Experts of a small language model: vocabulary 16384, a sigmoid router.
Below are experts of layer 2 (counted from 0) of a mixture-of-experts language model. Rows are named router (the router's row for the expert), gate (a neuron's input weights, with its number), up (a neuron's input weights, with its number) and show model dimensions 96-191. Each number is 128 + 32 x the weight over its row's rms, rounded and kept within 0 to 255.
Before each expert's rows: "gets" lists some tokens that make up at least twice as much of what it gets as of all text; "comes after" lists some tokens at least twice as common just before its tokens as in all text. This comes from a sample of Wikipedia text that the model never trained on. Tokens count by the router's weight.

# expert 27
gets: "N", "T", "H", "S", "L", "E"
comes after: "| ", "- ", ": ", "(", "the ", "\""
router [ 99 143 159 128 117 157 111 156 161 128 120 128 165 125  84 177 139 151 124  87  94 101 119 112 143 145 158 106 162 145  73 127 126 139 128 150  99 111 118 205 131 162 154 138 167 108 199 112  96  96 149 155 111  63 169 133 150 146 139 126 132 130 121 123 108 173 140 147  92 142 176 122 136 159  79  42 113 144 137 127 137 126 170 131 103 167 123  81  93 130  99 100 197 120  90 147]
gate0 [ 83 134 160 173 119 143 115 155 144 157 149 148  85 108  94 166  94 171 117  79  72 137 137  44 141 115 101 168  66  87 132 144 160  88  81 101 136 191 118 197 211 133 116 121 114 137 102 180 129 135 103  82  56 125 135 108 113 115  79 109 117 122 133 152 116 128 135 159  82 132 141  70 145  92 106 142 100 142 153 113 169 157  95 185 115 138  76 165  92  87 189 136 107  87 102 164]
up0 [102 103 117 108 153  80 141 142 144 158 156 178 100 114 127 153 107 112 153  58 151 136 127 138 125 114 127 110  91 135 117  64 143 120 134  64 149 156 150 128 143 128 139 171  41  77 115 188 101 132 134 164  40 137 119 105 110 194 123 145 122  96  59 150 148 162 114 183 116  85 125 161 123 144 124  83 180 187 110 139 128 123  91 118 124 115  71 169  52 158 179 107 135 120 102 130]

# expert 9
gets: "S", "C", "B", "R", "M", "A"
comes after: ".", "- ", ": ", "(", ". ", "; "
router [160 132 148  59 103 148  92 121 161 161 125 116 126 110 178 136 182 137 126 102 118 106  95  95 144 147 141 124 179 181  67  97 111  75 184 170 141 188  77 174 175 191 148 114 153 103 134 120  93  50 150 178  98 128 168 147 173 104  78 112 131 156 127 161 175 161 141 121 117 175 159 124 138 172 114  84 139 132  87 143 154 117 141 146 109 156 112  83 144 108 151  97 153 116 143 109]
gate0 [109  92 161 174 122 209  91 171 125 116 124 121 148 113 188 116 172 187 104 102 130 165 106 138 151  97 149 193 169 150 103  51 121  98 131 122 160 121 117 127 121 112 210 103 161 135  93 167 120 163 138 118 105  82 106  91 135 138  59 126 136 112 111 134 137 182  86 184  99 135 128 104 168 156  88  33 135 103 128 129 142 145 158 104 107 109 175  77 179 191 131 142  88 136 120  81]
up0 [112 110 179 178 151 162  96 120 127 134 110 106 140 100 190 134 183 134 127 130  92 158  79 122 102 107 154 153 170 138 131 105 127  90 113 131 151 122  75 129 143 101 146 117 176 174  84 180 109 156  99 112  72 113  97 104 125 138  75 126 141  94 137 144 113 201  99 177 130 123  85 102 182 157 116  22 132  61 148 151 146 131 177 110  86  96 171  88 147 154 138 164  80 107 183 121]

# expert 85
gets: "+", "% ", "−", ",", "population ", "aged "
comes after: "| ", "% ", "(", "- ", "• ", "UTC"
router [123 177 100 139 112 110 148 179  73 128 157 111 142 112 123 121 139 178  95  88 131 150 121 113 152 165 160 149  77 170  70  94 150 127 135 200 124 128  85 220 112 132 152 129 107 117 177  84 112 105 152 179 121  89 154 147 174 146  91 106  97 140  72  94 167 120 116 125  65 107 189 165 125 149 115 101 148 138 170 123 150 145 189 150 138 147 158 142 118 202 121  92 106 102 109 150]
gate0 [148 114 172  94 135  86 125 104 126  83 192 118 170 108 151 177 134 189 201 136  93 145  99 143 146 118 135  92 124 152 107 126 147 155 133 129 108  91 117 245 127 175 133 135 114 107 121 133 149 143 131 157 153 106 128 102 184 168  64 138 168 138  78 119 118  85 105 165 152 127 120  78  96 159 117 104 163 194 153 120 104 105 125 112 156 150 110 179 134 168 177 104 178 154 158 112]
up0 [117 111 186  91 114  92 113 126  88 115 138 121 188 124 170 164 161 137 142 129 107 159 115 146 135 144 103 119 135 145 107 130 112 150 159 135 149 103 131 181  93 201 115 132 139  98 168 120 138 171 177 164 182 115 144 102 196 121  76 179 163 120  92 115 137 113 129 138 115 117  97  60 134 170 152 132  82 192 164 121 124 137  52 101 203 175 123 178 104 168 125  60 132 170 136  95]

# expert 138
gets: "| ", "á", "í", "ó", "a ", "ú"
comes after: " ", "0 ", "1 ", "2 ", "— ", "l"
router [ 83 163 113 102 175 133 143 154 118 128 165  96 134  98 149 127 136  92  98 116 150 103 156 170 119 179 149 145 119 123 124 147 133 114 100 137  79 105 101 179 145 135 135 154 137 142 218 112  55 135 159 115 165  97 167 129 143  80 139 106 140 143  88  85 128 158 149 116 138 131 207 182 166 124 151  98 132  97  75 166 157 138 151 138  72 150 126 153 144 174 141  97 157 109 124 125]
gate0 [ 75  62  60  78 147 127 146 122 182 154 177 121 167  98  90  79 144 136  53 180 142 135 132 127 138 167 176 153 163 124 130 127  86  92  87 134 130 128 179  74  44 129 161 116 103 169 179 124 142  77 119  90 106  95 135 109 151 113 124 130  87 163  95 139  90 122 111  57 125 141  91 125  62  57 166 117 191 141  73 155 146 167 158 127 149 141 174 138 181 124 145 111 134 122 121 140]
up0 [116  82 102 157 137 151  93 109  86 117  96 115 150 136 191 192 139 134 165  82 131 124 123 124  42 114 121  78 134 138 137 154 160 199 106 118 142 100 104 152 182  92 126 139 149  84  89 165 111 101 124 110 105 168 141 118 122 182 146 125 173 101 120 126 161  74 133 135 112  83 135 155 149 139 108 169 136 106 178  92 122  95  99  84 103 118 121 141  47 100  86 144  92 174 147 121]

# expert 156
gets: "201", "200", "202", "199", "198", "197"
comes after: "in ", "(", ", ", "In ", "–", "| "
router [116  94  61 123  88 193 179 161  99 111 126 111 158 100 118 170 177 100 101 127 114 129 136 137 129 143 153  81 140 133 115 145 162 187  70 151 153 133 132 157 170 155 131 156 157 133 163 100 114  88 102 219 143 109 136 185 145 161 101 114 102 131 109 168 140 142 188  57 136 167 156 112 126 136 144  74 100 168  94 102 187 103 143 162 194 113 147 111 136 152  89 130  74 135 130 126]
gate4 [ 83 114  98 140 124 122 112 110 111 133 129 141  74 114 102 179 102 121 163 105 172  95 136 134 171 182  94 148 128 104 135 174 152 100  91 158  52 139 147  44 182 165  36 128 122 131 121  83 154 114 105 201 151 137 124 117 146  80 147 102 160  85 145 156 169 182 189 143  47  99 144  80 123 150 161 127  76 151  99 120 148 134 133 115 167 133 152 152  77 136  99 128 109  64  92 168]
up4 [ 48 132 182 129 195 109 123  98 108  92 116 113 170 102  93 107 121 143  67 172 173  96 138 124  86 149  71 200  95 134 145 111 153 160 106 162 150 119 132 120 145 122 119 105  92 104  38 186 142 184 116 108  85 180 158 119 157 132 101  65 100 151 127 155 110 119 143  76 161  93 102  85  95 150 141 135 145 119  99 122  89 150 152 115 136 133 117 166 153 123 179 103 145 152 200  82]

# expert 171
gets: "time ", "end ", "season ", "season", "year ", "time"
comes after: "the ", "first ", "a ", "second ", "-", "his "
router [ 94 159 117 164  94 140 163 167 129  97 119 113 127 119 108 142 165  71 116 150 114 121 162 146 197 156 126 101 141 108 116 154 111 144  91 139  91 111 133 198 132 147 133 140 140 138 225  78 116  77 125 143 155 119 237 131 154 120 159  96 159 172 134  94 144 133 113 165 152 174 110 186 101 116 116  32 120 109  78 102 154 140 135 155 137 160  98 140  90 182 125 108 137 161 134 108]
gate0 [102 171 132 127 131 179 140 150 113 114 114 156  95 106  71 119 218 116 123 156  93 162 147 164 170 126 112 172 105 105  61 173 124 168 182 118 125  93 142 145  98 116 135 111 101 134 188 111 203 143 112 135 145 149 134 139 129 167 171 137 106 120 124 183 159  89  75 119 124 133  99  87  81  76  97 119 112 140  76 139 144 123 110 123 135 113 133 197 101 150 107  95  91 155 131 104]
up0 [116 102 148 148 130 140 100  86 171 120 112 176 111 103 148 131 134 122  72 114 118  93  94 132 182  97 110 100 144 158  89 149 136 114 142  82 138 123 157 128 198 148 153 125 146  84 126 114  68 167  66 118 158 127 117 167 127 164 157 100 117  88 150  89  75 167 161 138 111 154 127 112 148 138 173 158 143 137 187 166 219 100 144 118  39 150 153 125 194 128 110 126 122 156 140 121]

# expert 173
gets: "the ", "é", "inet"
comes after: "of ", "in ", ", ", "on ", "at ", "for "
router [ 83 123 129  84 138 158 115 117 116 107 129 103 131 161 118 145 196  90  92  79  83  70 143  97 125 130 107 151 144 155  85 149 126 119 143 226 105 118 137 161 170 144 156  85 101 117 154 163  95  69 155 171 167  81 211 122 123 122 129 101 122 166  94 140 149 143 115 153 117 133 143 135 102 140  92 137 110 142 118  83 168 137 104 158 138 129 125  90  99 125 112  88 157 150  99  86]
gate4 [111 149  77  94 158 121 154 115 172 131 105 141 164  97 113 160 127 134  75 144  90 121 157 130 102 113 137 104 137 184  87 133 126 129 144 145 141 207 115 164  87 157 143  99 137 183  81 135 158 113 164 125  86  88 123 153 110 111 113  85 132 105 126 168 174 124 130 142 136 132  56  69  80 143 131 122 120  89 128 135 103 143 142 130 183 119 117 132 141 106 175  80 147  51 182 137]
up4 [134 171  93  70 121 130 135 131 120 115  86 158 167 102 113 138 143  63  66 147 136 114 152 104  79 187 150  85 186 168  70 112 127 156 109 121 130 199 115 139  90 146  96 116 132 192 109 122 140 122 120 128 149  93 109 164  86 158 132  22  71 106 101 122 170 102 107 124  78 114  78  79 100 138  78 100 136  96 159 120 118  78 132 146 175 124  93 113 113  86 144 141 153  76 155 162]

# expert 84
gets: "his ", "two ", "other ", "their ", "three ", "all "
comes after: "and ", "of ", "for ", "a ", "the ", "with "
router [124 155  99 136 121 153 137 169 131 109 113 124 117  86 104 148 163 110 112  74 113 100 111 131 141 147 198 133 162 116  82 159 109  48 166 140 116 104 130 169 137 178 137 154 145 107 161  35  88  92 134 174 145 127 180 118  86 153 145 114 118 146 127  25 164 146 120 139  86 175 171 156  95 136 159 107 110 103 105 101 100 103 169 102 109 140 117 139 131 142 134 156 112 131 116 158]
gate0 [173 161 109  86  61 134 162 176 164 114 106 113 106 159 137  87 142 135 111 116 169 147 123 192 128 171 181 120 148  79  97 137 105 156 138 138 166 158 116 169 152 183 138 116 190 154 171  94 125  69 147 156  90 166 146 142  93  86 165  83 104 111 161  63 134 107 103  72 135 112 155 146  72 106 136 145  86 114 112  79  85 108 177 118  92 181 172 122 122 111 157  48 161  72  78 200]
up0 [191 131  63 127 118 146 127 157 106 141 128  91 134 126 147  85 107 131  73  79 149 145 121 182 139 134 152 122 163  31 100 143  75 135 173 119 135 117 120 157 142 155 130 159 187 159 172 122 135  92 164 140 103 163 147 107 148 118 134  63  70  86 151 108 142 108 131  69 131 107 137 131  80  88  95 115  87 104 102  97  87 101 213 143 103 159 157 104 118 104 111  74 160  65 102 191]

# expert 157
gets: "the ", "The ", "agu", "akes ", "stitut", "ral "
comes after: ". ", "in ", ", ", "of ", "to ", "\n\n"
router [ 82 125 115  88 143 139 149 164 145 115 126 147 153 133 130 143 165 112  75  83 119 121 176 107 114 156 161 156 142 167  67 173 141 121 131 210  96 116 152 179 160 135 195 124 141 110 146 146  82  64 172 178 146  72 177 127 117 133 124 104 114 169 130 143 140 146 140 147  99 123 154 138 106 145 125 100 127 126  84  87 170 128 146 169 134 159 125  75 112 135 119  84 165 145  82 127]
gate0 [136 125  70 141 156 123  37 167 187 117 124 114 122 150 151  90 102  64 128 170  96 139 123 145 174 178 123 114 129 170 112 131 116 126  99 129 118 108 111 193  64 116 129 177 133 167 180 141 160 154 145 157  87  91 119 114  88 120  58 119 157 125 126  75 134 132  59  76 129 140 135 146 120 161 130 115  98  93 124 109 144 144 183 168  94 188 151  96  63 149 149 145 168 142  96 120]
up0 [122  75 113 125 188 157  59 121 170 205 153  94  93  91 185 143  85 112 163 130  36 113 128 149 129 158 134 144 119 152 156 195 141 135 119 117 144  94  82 123  85 106 160 191 165 110 134 115 121 149  57 130 131  95  73 152  96 164  66 116 110 182 154 112 107 132  88 117 132 137 117 112  78 118 100 164 145 117 113 167  96 143 121 189 143 178 140  87 150 134 117 110 156 165 107 148]

# expert 111
gets: "| ", "Personal ", "next ", "Gold ", "MF ", "FW "
comes after: "\n", " ", "3 ", "4 ", "2 ", "1 "
router [ 91 151 125  86 153 115 145 125 114 142 143 149 145 127  76 169 131 137  96 160  88 124 113 108 181 135 146 147 159 119  64 136 159 118 127 145 122 152  77 149 149 121 145 115 134 119 217  48  86 125 140 122 142 119 146 150 140 136  99 120 146 178 140 123 105 212  94 108 135 131 152 137  55 110 108  55 159 138 188 114 129 126 152 121 123 119  98 132 142 112 118  74 158 123 132 114]
gate0 [ 65 122 167  90 122 114 114  77  90  82 160 184 206 127  86 132 156 140 152 138 148 103 177 106 130 118 193 125 123 103 126 121 110 125  73 157 114 155 104 107 131 147 127 151 127  61 108 132  69 130 153 116 148 122 110  57 189 123  83  98 144 180 118 104 159 123 127  93 113 137 111 125 111  89 135 124 114  93 155  69 119 125 170 162 182 174 158 125 144 123 110 164 164 132 141 156]
up0 [168 137 126 159 117 132 176 190 125 192  65 133  45 145 182 117 122 102 113 156  90 184  74 165 125 150 104 129 123 141 123 142 137 135 171  90 145 132  98 155 139  94 151  88 117 178 124 127 148 139 125 154 112 112 153 212  69 166 174 157 140  93 119 139 123 161 139 142 143 117 116 123 134 138 115 140 154 149 148 187 127 168  96  88  97  95  93 133  98 133 165 141 112 120 139 125]

# expert 46
gets: "\n\n", "==", "===", "°", "== ", "\n"
comes after: ".", "\n\n", "=", "|", "==", ")"
router [128 115 189 139  94 138 186 185  70 134 145  90 147 140 147 132 122 126 111  95 102 128 145  96 107 102 142 134 118 203 131 150 153 167 138 134 118 130 135 167 107 146  98 128 169 108 136  78 133  72 167 162 129 121 140 106 134 172 107  94 158 150 130 100 156 135  96 129 118 146 126 179 129 107 165 115 112 110 130 159 104 112 161 130 105 160 126  53 114 111 144 127 173 173 136 120]
gate8 [146 123 122 126 161 152 166  97 100 110 118  93 167 154  73 114 178  63 163 115 116 111 110 151 109 112 123 110 113 179 178  99  79 119 141 143 177 180  75 143 135 139  94 138  93 125 109  80  80 150 115 158  88 131  59 129 181 117 125 143  97 130 142  74 145 125 145 100 105  61 100 132 107 106  82 122  93  95 121 143  83 120  98 147 235 180  88 145 178 133 124 123 126  78 167 107]
up8 [169 191 153 123 144  54 129 144 138 117  53 122 119 116 119 102  75 153 133 107 134 115 145 102 138 138  84 137 110 104 155  85 145 134 123 113 125 114 163 115 116 142 101 110 138 152 153 151 144 108 137 156 153 172 148 131 109 141 120 149 194  71  78 165 134 121 151 122  95 160 145 105 157 157 157 143 171 169 152  67 155 116 155  78 105  74 143 103  98 103 109 174 103 124 116 157]

# expert 130
gets: "| ", "Assembly ", "Census ", "acy", "ours ", "acy "
comes after: " ", ") ", "% ", "\" ", "Votes ", "Party "
router [131 163  80 108 129  88 112 169 157 108 110 101 120 102  80 125 118 161  98  80  61 100 201  98 111 182 134 136 164 135 109 180 123 140 142 167 142 140 141 140 123 112 125 102 154 111 183 130  80 108 117 173 145 110 160 164 157 159 124  88 120 151 115 114 189 162  99 137 138 165 140 132 150 142  87 138  82 139  53 165 114 110 137 141 102 215 102  80 122 132 174 128 129 123 106 150]
gate0 [135 149  82 153 117 116  74  74 163 111 127 167 139 190 163 114 167  97 151  91 101 116 153 138 113 169  58 187 101 102  78  97 163 184 185 147 163 126 128 151  88  80 130 158 199 117 147 119  97 153  92 150 134  95 134 146 177  79  63 127 156 158 146 118 132 127  63 171 103 139  72 139 124  99  96 163 130 153  93 155  73 102 148 134  97 133 122 113 169 134  79 117 138 134 133 144]
up0 [121 181 125 141 177 159 132  87 113  97 201 140  98 194 154 147  84  89  83 127 166 107  98 138 114 133 111 127 165 136 104 148 118 117  91  88 136 176 129 114 149 147  96 129 132 129  86 177 116 126 152 172 143  98 167 178 164 127 141  98 175  83 133 170 138 113 165  85 100 150 124 131 106  45 142 126  95 144 129 119 128 130 191 130 194 149 158 185 188 102 197 120 126  74 131 130]

# expert 21
gets: "that ", "which ", "who ", "this ", "where ", "he "
comes after: ", ", ". ", "announced ", "that ", "said ", "in "
router [131 172 132 119 181 177 164 184 137  92 111 114 132 101 144 147 155 138 123  81 104 106 131 133 154 155 138 140 147 160  53 141 104 164 123 144 128  94 120 149 117 144  85 109 131 152 157 101  81 101 104 169 160  45 127 137 150 109 138  93  79 196 103 154 105 152  94 145 115 168 170 120 155 121  90 130  95 194  92 122  76  62 117 118 168 162 142 101 127 128 163 112 129 112 113 144]
gate0 [106  90 141 160  83 111 122 161 110 110 115  88  97 107 105 110  92 182  97 190 111  81 126 166 101 130 117 123  69 129 148 166 156  85 146 119 126 104 161 123 123 143 143 107 133 116 113 107 148  94 122 131 123 131 153 164 122 115 143  75  84  95 133 194 156  52 149 158 121 108 138 144 136 171 113 116 188 109 126 123 102  97 131 141 100 141 157 160 133 145 126 163  98 118 166 125]
up0 [159  92 134 118 150 144  98 111 120 149 123  81  80 100  96 137  78 177 102 140 177 123 157 124 109  81  70 155  88 153 175 147  93  68 180 162 116 104 187 108 157  46  87 105 141 194 145 151 140 126 117  98 131  89 107 132 160 129 101 130 119  98 101 134 100 140 124 131  92 115  73 100 144 158  83 150 186  79 162 116 129 164 110 117 132 106 119 168 125 100  85 183 119 156 143 146]

# expert 15
gets: "the ", "rh", "awarded "
comes after: "of ", "in ", "at ", "on ", "for ", "to "
router [118 153 112  93 149 171 143 124 153 110 114 125 129 131 133 125 133  75  80  59  84 148 152  96 138 124  74 135 143 139 118 151 135 138 129 234 123 127 133 184 137 102 134 102 103 123 172 127  81  95 156 165 146  86 189 106 117 127 115  88 104 180 108 137 173 125 136 134 129 137 133 137  83 205  58  85 116 129 131  59 161 156 144 126 152 134 111  60 124 141 136  83 133 110 105 106]
gate4 [184 186  93 155 107  94  96 167 117  85 157 135 123 114 114  57 177 133 113  95 133 154  91 139 111 137 149 180 135  95 142 104 154 134  94 139 103 145 172 123 168 159 131 157  76 152 164  76 133 105 122 102 115 110 163 121 120 103 145  95 109 106 134 189 145 139 150  98 106 127 162  69 174 110 127 146 158 202 126 166 191 148  92 146 133 123 180  80 157  36 118 123 186  58 186  90]
up4 [113 123 126 153 219 163 164 191 114 147 113  98  82 183 141 124 157  87 120 111 117  97 125  77 142 189 118  94 110 140 133 119  84 122 156  89 175 109 137 132 118  93  99 117 177 117  69 135 127 159 152 153 173 188 123 153 152  92 131 137 116 102 145 126 115 115 147 134 117 141 139 164  87 130 125  26 115  89 123  92 113  94 138 116 136 152 124 179  62 209 146  81  92 118 154  52]

# expert 42
gets: "1", "2", "3", "0", "4", "5"
comes after: "| ", "; ", "(", "–", "202", "201"
router [112 153 165 159  92 169 140 130 125 104 109 202 100 124 127 132 149  98 126  86 123 112 148 149 102 155 180 106 147 169  86  99 143 154 113 141 105 119  99 166 149 119 133 111 173  87 255  62 101 129 143 151 133 121 204 127 148 114 125  92 146 156  95 104 183 129 127 113 141 172 186 154  74 149 154 113  86 157 151 151 171 109 104 174 147 175  74 114 102 140 129 145 168 178 114 132]
gate0 [115 112 135 157  84 159 142  78 126 125 122  93 133 125 129 135 108 157 128  64 101 149 162 124 108 185 135 124 154 193 104 149 179  55 136  69 161 117 116  94 108 149 128 112 188 131 129  98  98  88 153 175  99 147 177 121 157 104  65 111 186  87  98 128 188 123  92 104  85 165 165 124 138 142 103 120  93 162 111 145 123 143 138 155 135 169 122 102 135 121 152 170 130  83 114 104]
up0 [141 170 135 129 185 167 171 108  86 166 134 140 138 159 159 128 128 126 107 120 141  89 120 138 177 165 127  43 155  77 176 141 101 148 156 200 148 152 141 122 114 159 171 181 125 160 104 169 144  91 109  86 158 129  97 125 126 118 113 105 127 140 176  97  59 113 124 171 114 164 130 128 115 131 120 175 171 110 167 110  99 144  93 172 132 129  97 143 101  78 126 117  80 156 104 153]

# expert 159
gets: ".", "\n\n", ").", "\".", ".\"", "%."
comes after: ".", "=", "0", "1", "==", "2"
router [133 124 131  96 117 172 152 181 153 114 142 102 163 132 113 128 150 152 125 152 148 119 136 142 132 116 122 131 153 163 120 151 117 139 122 167 103 107 132 149 117 153  91 148 167 153 140 122 139  61 213 106 139 129 143 124 139 101  61 112 145 147 159 164  94 127  83 100 106 122 188 241 141 176 141 110 138  86  81 108 147 116 140 145 122  96 146  92  87 128 176 138 133 161 106 163]
gate0 [121 102 145 137 111 126  74  61 148 127 140  90 178 101 176  96  99  88  96 170 202  87 133  95 154 190 127 157 127 120  89 126 147 150 120 124 135 146 100 157  95 142 126 157 127  88 166 104 147 119 106 147 108  43  85 148 151 144 160 155  99 123 158 187  54  91 128 112 117 164 155 159  95 124 151 171 117  83  87 105 175 125 115 190  71  86 137 154 153 126 148 102 139 143  55 213]
up0 [106 103 137 127 155  48 110 107 159  87 126  89 188 135 169 105  93 127 100 195 179  92 151 100 123 153 139 140 146 113  98 117 149 126 122 159 140 177  87 171 127 111  83  93 141  32 145 142 124  71 107 111 167  57  88 165 151 141 114 121 124 105 164 173  73 107 172  85  95 184 136 131  77 138 161 157  99 110  95 101 164 130 116 159 115  76 116 125 144 140 181  94 111 113  69 193]

# expert 31
gets: "The ", "A ", "In ", "He ", "It ", "This "
comes after: ". ", "\n\n", "\"", "\n", "- ", "). "
router [115 119 118 138 121 164 141 141 107 133  77 135  95 137 148 136 116 100 108  96 135  96 133  84 138 140 158 135 145 204   9 142 162 114 141 121 124  95 115 168 148 157 119 163 119 120 162 127  96  98 221 175 149 109 123  86 130 144 141 118 117 160 132 159 127 124 160 143  72 138 155 167 108 151 135  77 121 178 130  80 149  80  95 179  92 135 124 116  91 165 139 130 129  87 109 141]
gate8 [133 174 190 125 133 130 150  97 119 121 207 119 181 122 155  95 137 126 132  75 104 136 137 155  68  98 145 102 138 146 129 126 111 106 115  61 121  80  97 132 119 128 102 168 130 149 115 154 120 103 119 130 112 184 131 137 120 210 104 121  96  91 109 103 125 143 142  56  87 120 176  97  98 170  87 130  87 154 151 158 115 156 210 128 148 166 152 100 143 108 162 121 118 117  90 132]
up8 [112 115  56 123 138 140 131  97 164 148  60 184 127 119 118 138 140  52 163  95 171 118 179 174 193 187 154 146 171 132 126 143 119 136 113 198 184 190 125 144 130 187 151  81 153 111 124  94 125 128 126 132 186 124 138  88 155   8 177 134 168 114 121 166 117 123  98 125 130 157 130 179 119 133 130 108 126 127 138 141 103 133 115 146 123 111 123 115 129 190 125 165 140  88 183 127]

# expert 59
gets: "==", "===", "== ", "=== ", "====", "See "
comes after: "\n\n", "==", "== ", "===", "=== ", "Personal "
router [113 186 151  95 101 125 160 170 132  78  78  84  87 137 126 164 133 122  52 138 135 149 117 109 108 119 153 119 148 124 113 157 166 182 125 175  89  98 129 163 216 148 150 153 121  68 155 133 114  46 186 145  90 100 174 140 173 128 145  87 129 140 121 112 110 108 103 109 123 105 150 173  84 126 107 114 124  97 117 153 147 162 132 180 135 155  76 114 124 119 149 186 107 136  38 163]
gate8 [163 167 119 144 139 140  87 170 138  90 159  77 133 159 161 107 170 139  61 185  95 149 126 153 106 117 122 106 123 186  96 131 117 110  99  97 126 124 164 137 155 162  84 129 114  68 112 121  87 126 139 172 150 131 107 155 101 132 120 144 137 156  92  67 121 158 111  46 151 175 135 153 128 133  57 116 160 169 131 120 202 131 134 150 146 120 123  71 139 119 122 212 132 110 106 212]
up8 [176 117 162 141 147 106 153 111  97  81 104 128 116 144 142  96 212 155 151 102  99 165  87 111 105 129 174 119 169 195 197 101  53 121 118 106 108 139 158  97 181 151  97 160 131  86 132 107 188  40 150 122 135 161 144 156 149 133 118 129 123 134 154  88 113 111 157  79 137 130  95  92 155 128  87  95 170 146 123 118 154  93 161 143 145 180 132 168  89 131 135 148 119  67 100  64]

# expert 121
gets: ") ", ")", "\" ", "), ", "). ", "} "
comes after: "2", "1", "0", "3", "4", "6"
router [108 110 139 157 140 184 106 162 167 129 119 122 156 110 138 128 177 131  97 122 106 118 180  84 132 139 111 153 112 139  88 142 156 134 135 151 126 113  56 148 156 158 122  88 122 119 144 107  66  72 143 163  95  98 137 116 141  99 125  95 119 175 105  84 175 161 100 123 119 168 149 175 114 116 140 109 119 139 114  66 186 142 128 147 172 117  44  61 101 135 133 148 121 150  74 103]
gate0 [102 101 105 102  96 121  85  87 144 106 135 136 170 126 152 189 119 169 135 109  93 114 139 119 108  91 129 127 167 130 147  89 134 101  99 112 141  67  62  83 161 117 136 122 124 143 193 112  67  86 144  62 133 140 114 149 116 100 128 100  87 119 145 119 146 152 149 110 169 148  96  79 112 140 121 112  97 162 133 100 196  95 153 202 158 161 124 155 129 121 179 100 192 120 113 171]
up0 [ 85 124 123 139  35  60 110  98 138 169 124 131 159  85 119 149  60 154 153 174 139 106 138  77 126 139 121 146 133 140 138  72 180  93  95 157 163 125  68 120 139 132 114 134 139 113 187 105  58  67 155 111 102 137 115 123 145 138 130 102 125 107 118 161 128 114 107 149 140 162  73 120  85 139 142 184 120 141 176 121 147 109 144 129 166 154  62 135 142 109 175 118 166 137 139 218]

# expert 48
gets: "he ", "it ", "his ", "He ", "she ", "It "
comes after: ". ", ", ", "and ", "where ", "that ", "when "
router [151 162 141 123 130 222 146 147 129 138 132 126 159  83 157 149 116 105 113  73  80 102 125 122 168 162 192 129 140 142  80 161 104 132 157 158  65 110  72 172 178  95 139 109 121  89 158  96  89 105 131  94 137  55 176 106 137 141  90 115 150 164 144 153 129 132 163 152  59 204 132 126 110  87 106  86 101  78 138  95 153 141 173 177 123 144 140 128  90 140  95 153  99 153  75 106]
gate0 [139 115  77 116 161  84 133 119 140 171 127 145 140 132 165 179 146 167  75 104 133 113 145 113 121  67 129 153 115 112 109 180 144  78 127 128 127 121 137 105 102 158 117  52 121 103 150 124 111  70 141 117 134 131 170 125 165  77 119 116 139 121 107 109  98 182 115 136 140 122 123 172  57 106 173 173 132  94 144 194 117 136 165 131  61 101 157 174 103  91 138 183 128 108 111 119]
up0 [192  68  99 102 162  42 128 165 131 138 122 131 168 145 180 125 141 179 132 128 162 124 159 157 129 121 154 142 170 162 151 121 106 122 111 104 119 122 137 113 122 187 111 136 153  96 132  79 129 107 105 142  68 141 100  71 148 168 158 130 123 106 106 152 134 142  57 112  72 143 133 195  92 117 132 181  90 124 141 104  91 138 140  79 117 167 160 108 171 112 109 117 143 106  89  99]

# expert 185
gets: "|", ") ", ")", "is ", ",", "|---|---|---|---|"
comes after: " ", "% ", ") ", "0 ", "1 ", "2 "
router [135 142  92 150 136 106 126 151  93 122  78 135 136 115 112 109 138 121  74  82  69 150 114  90 140 141 133 128 108 147  95  98 132 105 136 144 100 100  87 173 154 158 138 142 149  99 151 144 115 102 161 195 148  95 170 153 107 119 139  90  98 147  77  97 172 128 154 156 141 168 160 139 119 106 157 104 145 147 128 117 144  87 145 153 143 150 113 118  98 160 132 115 136  95  44 106]
gate0 [ 94 127 141 107 109 111  94  53 164  52 114 109 118  89  72 116 108  88  73 120 182 151 153 130  84 169 106 123 126 154 139 152  70 145 119 105 132 104 125 139 137 129 125 125 119 195 113 154  80 178 154 152 125  95 173 169  95 107 128 120 109 115 137 125 109 153 106 175 125 141 169  94 128 156 105 153 112  76 122 156 164 180  95 143 122 166 117  76 100 140 144 117  90  67  78 126]
up0 [ 89 120 135 143 112  83  99  56 162  69 110  90 116 126  64  90 151 103  88 119 156 170  96 147 117 159 161 108 111 115 138 152  86 164 131 105 115  99  98 139 162 132 122 128  97 210  80 156 111 152 165 160 117 108 153 186  94  92 120 142 127 142 164 110 118 140 113 155 135 148 171 103 163 163 127  79 135  74 141 160 156 150 109 138 145 131 119  86 115 129 142 101  94  87  67 105]